Experts of a small language model.
Size: 11 layers, width 192.
Experts: 32 experts in each of 11 layers, a softmax router.
Training: 789M tokens, 6019 steps.
Below are experts of layer 8 (counted from 0) of a mixture-of-experts language model. Rows are named router (the router's row for the expert), up (a neuron's input weights, with its number), down (a neuron's output weights, with its number) and show model dimensions 0-95. Each number is 128 + 32 x the weight over its row's rms, rounded and kept within 0 to 255. Numbers have three digits each.
Before each expert's rows: a language model's description of what the expert responds to; "comes after" lists some tokens at least twice as common just before its tokens as in all text. This comes from a sample of Wikipedia text that the model never trained on. Tokens count by the router's weight.

# expert 19
Description: Pipes separating table cells, often before empty cells or row ends, plus list-item hyphens before names like - Richard Lewis.
comes after: " ", "\n", ")", "\"", " —", " Party"
router:115126151169105108138147119147112134167150163168111135141146110101138115077184151100134127065116134096118138123111106111090159168121070106038175083120150085114163100097132117114097106199148181129155118148070082140172091146119109094087199095135113174137111159144107153091152096113112163101
up7:115209150107159112112176079096114127120169133099168126112096101110145145111165176128203114142105065101082116074132138130130148140090135062105177159161204101142116136139136152125100133138069149144111182114121161131129145103082133097104103078171128111146177128143110119108170158144108152197
down7:098102117202084120143115124134091115188110127205186125148133113122097101168148104082128099117130130094135121136151080156163072160101113073106134103120129125112092102094187150156128129157123136153086136150169134096091173116096143215072132141131133116088158160154116132143041128168094137089
up8:145176109105157118106160129127102138122128112181161131116100142113091128114160119169119051127104097136158124110141097146202112086090136089123170172141128065133157152157078179153161121099136107115090094136150130104145101084135107121105074139084142152126118148136107160135156136111187065154
down8:168152088104206124144092107143171161131124106093136104137159145064114100155127094153158132118128144201125143151118163178093192120145119157215109128124115105133167151080115092127133087113122135100155128100136119132152161126092135079143090255084107169099139172116162101146080096220145115165

# expert 29
Description: The article the and similar determiners like its, their, new, entire, mostly after prepositions such as of, in, at.
comes after: " of", " in", " at", " to", " for", " on"
router:103100119150111141115120096101114109128165072119106124147107114106096139100116139122176156142155087080094156109085138131174096145129167145098131100140135068134118136177147137092120114169083081140147083158147200142178153169126182087075119125168105138107128169148252132165138154104151134113
up0:089124160140207065145137094104116107093117089089127132170166117158162166179173124144092183157148106251109164065138164106075128185084087129199109133143143118104135158130133134151119081109122153122050082145190148104165122173136075123185162118140113144136110097158115121131222137139081076144
down0:047108165156158160122152111131148127131086091128096140103141162108163188134168115086163112117163156153169144120152118164125139092093037167114125157126136093078092106141156130121106179103125136087119113153119093131148168132154172087143045167115138142125119129163102160113056175136131094122
up1:144093116121095118160120108172189190133070123149157136136188154151172118171142109092143142122168166185141082067082206117119097089093157146156072096092066110115176145123162112095119160128110157112102115149110101069151124133132106142071100103107091185127171144131123115111183104080063114125
down1:112099096107094180117130122098166147133094153130115129164115155142148107147073174129173153140171139080112119112132066158206080086189128160113095145184145098101097123138162174074100123173148112103155098109147112174181125116179142105149145166129084083119094094119157096140057155093115144105

# expert 24
Description: Field labels and line breaks in infobox-style lists, such as Genus, Coordinates, Website, Binomial name, Born, Directed by.
comes after: "-", "\n", ")", " •", " Binomial", " Directed"
router:067127140102155151155107083194191120101070100139164106119142101114157199125159167144132127140142171090142042158104116050128136096158158130126156159181136153140134123123134115097133109156115054152130123154099122136131088178104101115102201163139154109089163115154098136131143115143158126120
up7:133142118137142120125162118090094129151121103136091081121233114120164155186191115154120143133162038152132182101099105161115095097064115139177090149101125161153168121125065120164082093188156124098157168171132114114172085098149129137078146110136111108154168101149192104087094121125138073123
down7:141089193134147136097118122147139111134138152120104124155126088117115084104112070118107087106083090121090228122139181152180120139178139133155156166101128134048143116137158110124166155113167168114057149187103064135167125121112117114180076191151165146092101043105127094049128133147136132122
up8:072137161142141031090124098121086164040209128149144140174140090127118113155109212172107166133084111132161127136147108122128109127138123139102141119073147122093118173098089142103122170108081097107111167141142169084092113068114114185174115148078112108081158076106132130191148117199131140101
down8:103155103178165125096169131165111135163153137079130106201103125164155112087102165134085216130110169161133126113149127062128071071120132139113098131153124099166159077133075126114098126154192106097071168152103109138102150128149184191113131136133165136136170095169114123115101113169109142146

# expert 16
Description: Given names before surnames in credits, sports results and news, such as Robert, John, Alex, Stephen, plus initials like W.
comes after: " |", "-", " by", ":", " J", "="
router:145128139126106145112134149088133118100143154081156170131077158139048126140151112145160124069092131112099169115098147164164134128160138132157110084135147255081096113090119113144106104129134128102161118141124038164137173130111131104157107131206131127146076136171114102169073144125138113111
up0:143136065140190125061121136076159144118164159187123112117136140132155105148160096104167121141170142100173086142108141120065130124122114116130101142167123185140186126157094092147161151133175098090149095017101082084199118094085131091113120118179100093139134102022073143076126133157080139096
down0:106133137164132129082165128133136099117178127146120121123116096082100084198119052133255082123129141117143123127091162099127142135176118173113102127173164201109135107168165129154096131127178122101115108118125131108117139115143124187139108204151140145158128136098119134123143094081113143152
up1:132124070076128138113137068166126074142165091170140122138087110107172105109087116187106156095133111134109157122195126160113151110095160172061130128183149108169068167074114176161053157103135129156150128112143115067202130157162124113124127108160068148150128130063121202160145072123133174139
down1:143139144144101120150156140126152108156083119088187080105131151105159161163066128152130201146148130166135142118174069125177091087081156143127133127108157110179154127139072158102108177156171114071125161180169145133117152098134077101163117072143100060176189114097100142108090134101135155102

# expert 17
Description: Capital or lowercase consonant pieces inside or starting split words and names, such as C, Ch, Ph, St, sc in Interscope.
comes after: " (", " \"", "\n", "-", "==", "==="
router:123122115136101119075163118196129137135104082114108166125120120128140180141112099100135107189149158174124174121173065113154114205135154119161112121131104052123167125145140096163105131154106064035087111129152167109058143150091071084124134163106126142162097095143106119141184115137134153173
up0:156145124102126063132062157166158111169112094126146143100159140129120099135131137210073126191149118149134150089165150100100144201177137101086184112151067118130134111094138068123060228107160044139109071142159108167143137210141087169151132123152096163100135139110177066141118146166138150104
down0:136132089148129145113167128221078174132089140175124087086107176105121054086072165113173125136142125126126208126080110118170132166185136148094068105112068146083115151158099097109121151121187055166136082087115100137123155133111114132133125095126125168096132153099236121182184078127080161115
up1:142092090143137081147113113092109151136122103125106129150140123150135075144120085120121178211132130164106140156124177070072101103115116104164175070102142086157129120202129065140135162194191124137114090063168142144072140086135119144167170197125076136157136112153108165118133111159168165071
down1:143078094061107093122131124080125088078115152099154130147109137109092090095123149144188158127104074173124110144115155156098084148132111170181096135190116126121116106127109122155158122126163188155138054104147124146026131104135108123181169182127096139105128156199092107113100118177126118099

# expert 10
Description: Pipes at the start of table rows and after rank numbers, plus connective words such as as, and, than, because, titled.
comes after: "\n", ",", " known", ")", " served", " 4"
router:120155112072130124112110118084108110095104129185133126106142179142173145150096115081157125129132157096144115142144138120221079117143159112103167055153119067174142137083049133138150117094165131103091104116131108141103136129107143162135152205141124068177157140142189085095086097188208097191
up0:117124126119162162112134083127160104117146158064150126185198111076141086148091151129077215101130141069139140107159154117131172149149121109121116151112106156111119156128140146126132209135100089165080056078134157139075134134147137124144061126113096118089155150113147086126125128140176101195
down0:087118127190183121137175122162137187158095107094147089137132171145103100113151142136098174079204143117136084119079100129076118086160172141124154161099185157111126185166146136138138111134108103156112144175115152097158100088155164139089126132118142107132152164193047105109119180097135130096
up1:109122113100111169215060074130111209097135122132106096145103118141128098099108052149158066147138137102124121120113136157121120069085144100106183165133141157119146118162146095126152089094123083129063157164078149126092139159109165123104104107074103123199152095178152146160144135170095110154
down1:134165144157150145149135165174146100102090139161131163184141116116124080108119160135001136107110140155113097132167128134147126133167189110166136129162114143114093138171094116172109139122078125106168106168087138132178138154066099139084134161063159052112124155147146106097155087195150114175

# expert 0
Description: Digits after decimal points or colons and percent signs in tables and statistics, such as 0.3%, 2:14.46, 43.8.
comes after: ".", "–", "/", "9", "8", "2"
router:106142151098118111154151144105101166123190139097147129151106133109082106158191131099078188149097146150109127124172119144112185140143106159133106167116158139073172106134165157123112098104141176104111111158100091130136174153128093076085149131105160066136152172164145038100079097172039136104
up7:104094072122099076024125183092087091158155174121125123108167138186160086157134165086169139111133149158128091145159128141202128134176165142171085144130120140085119146088124138098107123099127126131108104125160184188156137133094094158153065094095066099103170125118150138124112125101125117115
down7:123111112145132116130125086149170110103181099123168025127057100091117130155113122146074157232122150155121125178121132133133153111104114143152132115107131111126083117152201154117133113123115116209164120126137152125174167141142125124145122146075124164172097119134136097099147142112146136125
up8:149125170144101080089090110109146097146111139106139087150147149122156169138118149172067124145133107081079150114169144123201100089105163166097160108102163154145079105105075145103124151163100147088103127167127145132156167077167133129156139142151102117142138092131127177220169153118100141156
down8:113148181242129148120144154176195155136140115168088094109096156142112153103156153089147132139092145168157141133137106091067108093138113135133093144121106119114171121034142141134130157137111123145116120143091149147090099107105157174151104152119157160095143197131140168112109115111147094096

# expert 15
Description: Number words and numerals that count things or give scores, such as two, several, many, 50 goals, 60-second, 3-0.
comes after: " |", " a", " with", " of", " and", ":"
router:083103116168170096165094161051171178089174137077176098173106101141171158154104118155128069151136098116082087123135150138112101110147100180109161122097124147085171119171165167185146156130122125076113163171111128164172200186157163138128120133149110108114140139093141116115097128161129101155
up0:082151120082100121148115134087098143136120094173142085074132176142157150139195096082190137105151099091075132095132127074163222119107078111182162143122107105117117101128131084144138153141131149102095176142067142171133174113031150108146127083158121125089149147084122103148177070111095155108
down0:123151090127148122140145109139091078197103113169125199182136176134110110099117132118082079157096115113108126080136135139156107158105133185137136190148098075156097143141116136129123148136100139105128163153160135146129147140103132165133106082122101127160078054097112111073140206134129166100
up1:115108099155129141176140129167117144113106152137116143139098063156080103137152153089155130138135109131123186161098129083068143119125095102115111162138116120104149153172078156069165118052115119182157102147226130142164190113182070111093135111142163102088126100122087116124100161166100119168
down1:152119156122153080158103104164186172173144112143146115124180130140179154113066115163123116129099103136106119151148121181112072131115078115167113086151122128054096087205110106114173120138102140142199186088107080122117179169147121108109128143144043135110121118149133121075181113134121120092

# expert 26
Description: Forms of have, has, had and light verbs like took, make, take, provide, due, after a subject or to.
comes after: " to", " and", " he", " which", " who", " not"
router:169147087174132166159121100148170094094079095122164097102139110126195150150151158109146094125152116146137128191125098095099116098121153164129089130099132155163103143110176129127160147128107149111128148087147107096053112159165158152141109111102175144034166140145118136118130094138100113113
up7:089125162113124084079107133130143141121172076173137115093146102174167150129135129084141130133137157104104090131111142159169142086145095138158108153103159133135122197119043105180115118116061128144141107078136180091167123127110162100145119105037139148116133150138153185096143107141176181068
down7:201168147128113161161146139123151137136190134084121176132183120140143163135113116109097075128147172146146115143119170132146081089177139163174167139171149168079124082063067104224121086151127111073133123149151158152126133157161114131156157108087160158131099211119107136099168151171137120121
up8:170156127116077126136170117114147158127174155108069088136154171152104138146154118109204108106100134095078187123123131152060120110114130135172155066128173165142114146081127129110149132154106093168167142144091124138110048157128109089051098074141044188127076069104100065110153141108155121145
down8:076135090127129104099112129104150151123130144126139085139181140103139138142128123096033181149074173142136114072174057125149151141113044125123103140086125144077144152142103147164135094132092138121089138136156115131146179139125114112211124147116142144114126108153076094124104119140104117155

# expert 8
Description: Words after a/an/is in opening definitions of people or events, like professional, American, former, footballer, mostly the article a itself.
comes after: " a", " as", " is", " an", " the", "),"
router:181104137132146169055109121081132103142168150144100194086087150142088164105140148072146186174101151128141099164128153164122077133094093096148177156171140118091145156147168133128177178169149089079115133150053108146149179154102148062124090172185167117121161126176127124164056143068156144126
up7:136125144188079091118090180106181176129103100193159072156092131118121143142091141104118095120132121102167129101133117134153108120100145172135127118076100083120134139151179161082127091102107194121164126134180102176122163113140106121143119128194132128058115149112171129130171137118066142142
down7:091157123138118138141123169167131154158186107111136105090139113097094167152077153092198128131108085106085098117147167138190130155224093175136096126106174178161165088158118161147115150116121116158137086125098124133095156109073117122078162119112161085098095137174137119102184152155161124079
up8:180118130105086094126114097140166112152189136131069133137169145156112129108168133178110141111138135136090158167153091132098160191132124089124107106113123160079105145120109114149133194090069131138131113174154203158106081100079148114087157166154103141070104090096138114125166128204141084162
down8:082124185193110111124121109156129125127113088134180105128095120185178144114086127111170187104106143068133138117151123190159132161111091122168134121118137124101101146124135107062221140122137142168145141126149159141098099147045191125144102115079159175117087112127144159101107129130139103146

# expert 22
Description: Main verbs and copulas in narrative prose after a subject or auxiliary, such as was, is, went, came, returned, lived.
comes after: " was", " is", " were", " be", " he", " are"
router:122158131134149121105130107068151113122103151182153077144191133134203140138129129151144209138134127158128112093095058125133111126056162113189097195135134173145112151110098110122124117155133123125122108161105072120078118162145136104147061150096154149126140152152110142174111131132099093116
up0:137078118104118054058124170066142183080168155181085164124133165137131122136175077109131137099113152111171120200159104130169131156129142141128131131094071102097168153082139118101153117155124124157119121148098080091127183101127147120136148126147100140117130126087124126145042126124143125126
down0:058115157068157090132237128127166169140120134106098138151109150109089155143103113104126170123096139171196117112069105077148148076125118124142126140113153125096127154122154124180129153157084149136163122126148105075097200155144152119125116140046108108098156123132134131096164150023157164103
up1:122113128084174131159097174155080160102085136186155139062119125193127130136128125185199099114104082137113089143133156158166167064151127160132132186117105098074150129136087116171193187157120109121125094101144144113119123133162159105121086140157079076142138135143137096183178109149075165104
down1:084110068111070091068126115133190212069093072161115164134127084138097085093120146155135105145129115180137116121120106134172110074124092145123184177136184142137163076124129143134098151108139086111138115158173125116102138176138166158120142171103130117098117117114120150145136111126110152106

# expert 3
Description: Line breaks ending table rows or preceding new rows and section headings, especially in election, results and filmography tables.
comes after: " |", ".", "\n", "==", "|---|---|---|", "|---|---|---|---|---|"
router:105078123140116132146132154191104061124092120135145098095128089139165110110126128101124104086110071140111124131139110143210132086123160139148093114074102095201103122149138142081107131148111099132106153146100172123181123049112092132118075147169094113147111149053083064161160169076120142128
up0:147127111147152162108146149087062184105113148163122159119144168174102205138098157135145131112156159077103112133122073137144169189089169143139100117118171131103105092125115124162166148194099120118163112153125120097103090076116082144177124141153101110108106152126110132187205168122156209113
down0:144073133139121122131112152137130130119134120136128133148093140107153156151107162113141074163151120162088099168156125134085116131093099110146217111160137119153101113048135110130157174173179079078133133145091154128124101120099116181165099121083051123107138150137148124145148071159111068200
up1:124097133156110121141123193091122139163106124156158078156200128166138143120101147060114064114156140155104146168081081107071160085105077164080155182099101130118110161144130129129182123141150126200117116146105187041132152071131144124138117120140134161173167192164155161147142161145192111122
down1:111082087098105138125168110160122174113109098114108127120145097134178090088157179139073126103155092131176128128139090166121081148143168152200160102157160191100152086076147167115112134131165078111110146085147094118098105138124215066130207135114154136110159165137141148126108126133095145142

# expert 4
Description: Pipes in numeric tables of percentages and statistics, opening == or === of headings like See also, and census-style was.
comes after: "\n", " 0", "%", " ", " 1", "1"
router:117155153109137100163153185099163142181062104145079169125136198143173139152139098123154151122109160159121139163114168067084131160147122135145135147154124104082101130083092154141154119142099165098125069093135114084150163083155112168057166130102090162165092117160171172193118109172155103159
up7:090074173160141094087177170167112181150161171117171129078138149133135096167124136183095178190143082219077135150145144145138168192139091128094131161130135104153085137161143148074194087113132149134098102145115087104116141121154194161097134121091092075164088131113091180118122104193044145132
down7:068092086141112156120071062157106089106196116065123119122090146098161152112169120136121133107166133112134142087145153165133153088140118104167175145125096094104208118178137147137052116181139164133163149177105140145099103167164157079184142162059093145183110174115118168098135125094172079136
up8:202185136106128119145109163067102122133086153071141146122127095109087110187116182156113101120109132112177170189116115137164109111117130111116105130188085075088155122087097130123108111229110131182183184132156111052139149173082148126151162172172078128077121130127153157127041141133173133149
down8:100105157133099133132132073062124125072107120088085162129125166078132107125157165120121134123163111103183225135175116132099184126178121148177122094106103180126146119144144147078123077106160136122174136108137089181053065155172111131145095097149122152139126164114167168114162132142113112189

# expert 28
Description: Opening parentheses in climate tables and text, and sports table abbreviations such as Pld, GF, GD, Pts, also cell codes like H.
comes after: " |", ";", "|", "/", " Sheet", " medalist"
router:129145131153084151119165122092097134146100103188078095127151149115132095128161172114097130163127118097121121143154093121121125165204169125210154183157134147132082128170140089125153128067186095132122127107096096107225132166111126142209117136078102156120155092099178143088062120089137078144
up0:074152167144133015148126193124118165149109183175141117092119099093098166174099159125137188160133101082134130159110076134135113123160130124178139107110119150144115133146191159140142076108109132113130086104128162171095146141119095110155142091122149165144188104058113109145194124131101129145
down0:177121123144171072142078187189121133157079129061152147110066179158098151107142143098104117084114080110154115118137150106080110097136139156094138151128134128124092085145160175098134150124115091126095123171072122193172089086151070131080065105127092082102154077087134138176123168132148135162
up1:088103152079154093111127171098116091147157139121124190155142099154175096112123167123186108136089103075092153089185143095179125130084095098115127123145068112157128180104104156146145136127176089123095149090083168141157131107096134175079151153167113173142136106158050148114128127153113174210
down1:113112117112087128123146163078078085090107128193112133161116130101104121133106126181123138094067108119141172116077106094193148138180072117217113166196143102153186188139147067070148099108066129127164136093193132110140097096123108174129130079091175204150116101183135107128119130116088107143

# expert 21
Description: First word-piece of a capitalized surname or proper name split into pieces, such as Bl in Blaney, Mer, Mar, Jav.
comes after: " |", "|", " John", ":", "',", " David"
router:072126115114141160132134128157189152104096090131115198139166034158158131138120144126125145161151125102126111132182158145122166139105133134089116092165132102122135053133103100173170158130101143167110206122178162153153054083148095158233036112114130144141113103128165146099205146153209136146
up0:179145112077116093149137099142161176165162163106150129085162123118104144118113159030143173085122097129135141092129136141095133157092091127082081128125180091161091133137149138200107102134120088189159104130109125183132111092121124124134134133138183105099132168143083168131117102134160162074
down0:134128135073103098194143178120109106077152148085107152147163129128106118170091092103133157115081148143142112084116128189104161103163095112199125169106126111152141087157084146130154104094150080153163131175093118119129088114142154169084110085112197085155138178100059219153153052147166103147
up1:140136137135119184170126194106159102123101184179115184112091104113124130103069071109151129132122114126181171137109143046165072163116146132193137129122130141146086157164116189174155130106155069130092102150154147145171161108161156149065143158112142124135118068145092128105138169113141103142
down1:176104102100123173104022169104106091126176109148113102147168134095144114149168116154104058121157108109167113093115100093103100154101152122182133139132123131175177119146144135189114130095127172132182101157100179142050090138135110133156146144129085148098104122120198164161086185125114085152

# expert 23
Description: Subject pronouns starting clauses, such as he, she, it, they, who, which, usually right after a period or comma.
comes after: ".", ",", " The", " that", " where", " when"
router:147147096138114122135096098096099151114175134146138212130088179107082091096121178119130116105131153140151118150103095139126119137172189139130089149160158146129099139124172157158125144141102103105141127106107070093143125133181180191218112120071171117120132098152107146106118126157123125139
up7:114167159156111092128128157149162126143102193164124150143099134066121052035096092103193103103105130186153099132100133106125221094108052103131114086101116151159105162102118124081085113117177117079121119086197157142079076135169137215091123055138074110100082169158167149150107134102100124123
down7:085115151161126172137060065141113096164138092102075128072130082102143105187126142163165109174202114130066121092179115139144131152175202138085123114142162103142163158119145116113178178152103087158073070169124105156141133125083112136075083145132065097134140099106117113124114119124169108138
up8:137110144112126126101180129096132124107177111115118156191137156142080143129096079078000090135104154162157158181136115210114144168167132184089149132088187147134140168116170159127133129117078170186137145153087137165100131122170133116121150154171142115134140151137157093091165112144133091144
down8:157173122177136151150096112156120120160069119121140123091142107100128103118123183151179160123174095106113161080159156047139097069147108093142127138173111138163094109133101129159111108158208091089145115113117085131136127170115157129066145113103143103124106058128133165132055142116100181123

# expert 11
Description: Four-digit years in tables, lists, date ranges and prose dates, such as 2010, 2024, 1930, often between pipes or dashes.
comes after: "–", " (", ",", "|", " in", " January"
router:071142151169100163178155081129104126102151100134113170194065063116104110105172115103134100139160158132134128112151142176054113086152150105120142148091153122084149090202127139109122146093125149130131149175126134104127127139176076120148205166166144121074176134127171185163096107183141132124
up0:115157126106132119160136096120153122138161141150089126185090128079186132104129113107153159154136111174109140163162183151112113142130119106126147142071185196161123173169196095116159136116147132048110094123118145127065170107141127167064146139059075132150127098150103100131088144128164099155
down0:116127157157124119124170070107079135109107119127121151159148177159157116135134191063130091179174120145162135166086084071059130122139164152167161191172161110116127154093121134126138108135097147157136157118066128060112162131159108134145119087135126102149076119094035056091101133124087099079
up1:164135048113177094196082134123129189182169142106114142106131121152170126124091117101125086085129097144148125086185093095107176119088108069137142153076111146125125129076127134091118137202134117148138116149136085151105173124064056119103115150159116125188146133140155122131064164150099061165
down1:161136112108096061154101114144110151138132090134116166120160129118160087131098098077170095108166123146110178082140119119119103132160142069114147141053133109095123139108101198095085122174110062101122132160091136106085114116111075056109147111171138130129103078148161135072021170117169176197

# expert 1
Description: Digits and decimal points inside coordinates, track-list numbers and ISBNs, plus == section heading markers, such as 49.72944, 4., Background==.
comes after: " |", "N", ":", " =", " also", " ("
router:088114109110166097110169134170132111129071143109113118067138109141162093136163134151079136118131115146170138135187126146132142109180143147170146206057126141136165037123099093186097102108118146134124146138150153140110127052127176166183052075087139148105092069107060143134154149067126102127
up0:122127075118195136136128161134116190126120089074145170111189133088152204099126155218094163111158105099105158147118135099121133113188147139102153147124121108107125073191119146083075135115121110105130134134119056127116175148099193156168105103116064095119123106075140142141129138164211114090
down0:112128067108106189179097138163157103125123105157102157200092123105114044206058154181140123069155163129105126135158109173129093157134204130133129120108087138140154104145080121165151133158104146139144129124100148143142143124179173104148091143138151140138162081120151106109159153086145141108
up1:094129132143142140142182156128099132149136130087102118147076170162068158166121185153107100090151163151085129115087100095103156110140123144153172097133071108187109156176128103118117156169113082180076140187166133129097148153157127137128128091130069174178121149092147148114093186102105148168
down1:147119150167050136117118148097150116111145193126149128075080116117182116132099127168175173145107200120147180168129115138152080154091102064146116117201109155146159114122129101172131110102119140061096201093117175093104125134121135149115113125149181123115100090123124131165089113149077126157

# expert 31
Description: En dashes and hyphens in scores, season ranges and compound places, plus country codes and months in sports results, such as 3–0, GER.
comes after: "\n", " 1", " 2", " 3", " 0", " 4"
router:107169096117122114119115167158122172095127200095184141143113131104194115198101074142132135103128187077173151110132070202125126174154071097106091057091121109157141145142122166118124075120037176128108125062133126071169176088097134175152161114159143085090121140078127105086157193113139128112
up0:157064113140150177162082050160139155129137126078148170142165109117158112156150107134103111111111153145158106117103136149196140122104179157109148149121094153129152190126125188085121084169127186116155158089114119128171106151080124111093141098084148146182156142089074203128134129095153159150
down0:122128154102136195132146126141138089074143148114208148109169116128117093070090136186186139155099145094163069103140149140110164107113110204098119124042133075096110168073103121157149102100140100145145138141109140136149111133129115122069150206123127162140152116102131129042056157100147146127
up1:108151143090149177167129157082121118121173087104125188141146085087152120178172082131124163120148114078084208131220089130146133123105089069109126171147068128118137142088113149130181175132140097107091164120148101115191096165092122173102115099118126132128193179148146118111076159148155122093
down1:109138123152152088170148111174106165119123199063083141143139119109092200129109100133178148136120120103129143111087146103125116151138110130144120062100159114108088110136150106140142156141152118073118158174084040136068111138099162085126102095075149141147145118132156140165104109142100140103

# expert 30
Description: Plural or abstract nouns ending noun phrases, such as areas, events, songs, victories, role, expertise, often followed by of or punctuation.
comes after: " the", " a", "'s", " his", " other", " their"
router:148124124096122148122129113120119103142124111139065039073148153097122114106104156133123151161150128181162131126129122159081100141075196128093100243122164153188126180114116096110172138126135112135153112156150103129080123185145088113137107136091098130118134125121075149139118136098123117120
up7:132085172103186105162145121112169125087201080135103151125076088145149163100106043166120133104168125058115149145108164135089175131119051069072122135112107103072123099138144110162144099119194148162101080170096155159077096148129144132165139167187114150165115109141114132109148150136121117168
down7:073096151146182182119082138153143132113113133128126136157123116101097144136112084134220074156116131119075118140132168153023113157187089104112135153112137136155110155137124066087171131162138144140097098134161168130144090119133092113136157147160122101086143117173186162104123147095162106116
up8:151161155133173068133154165177115161128189145097142136074176170202124123096128143122120151126149188169124125096149146138066139120067107150063159097080183145110097114095095140120111154063117101141103173150112089147176136161129130068104113111124065166130092149077142094115128114143091165092
down8:115161172130183122087183143139135129154141128201121131112071106120148171148093119136142100097150194160103136128165133087114153147092175118144077187094141116110179129130087092123096149165148101126148094096108105069126115151194108112100106148156150075105189135126140135126155129138151125076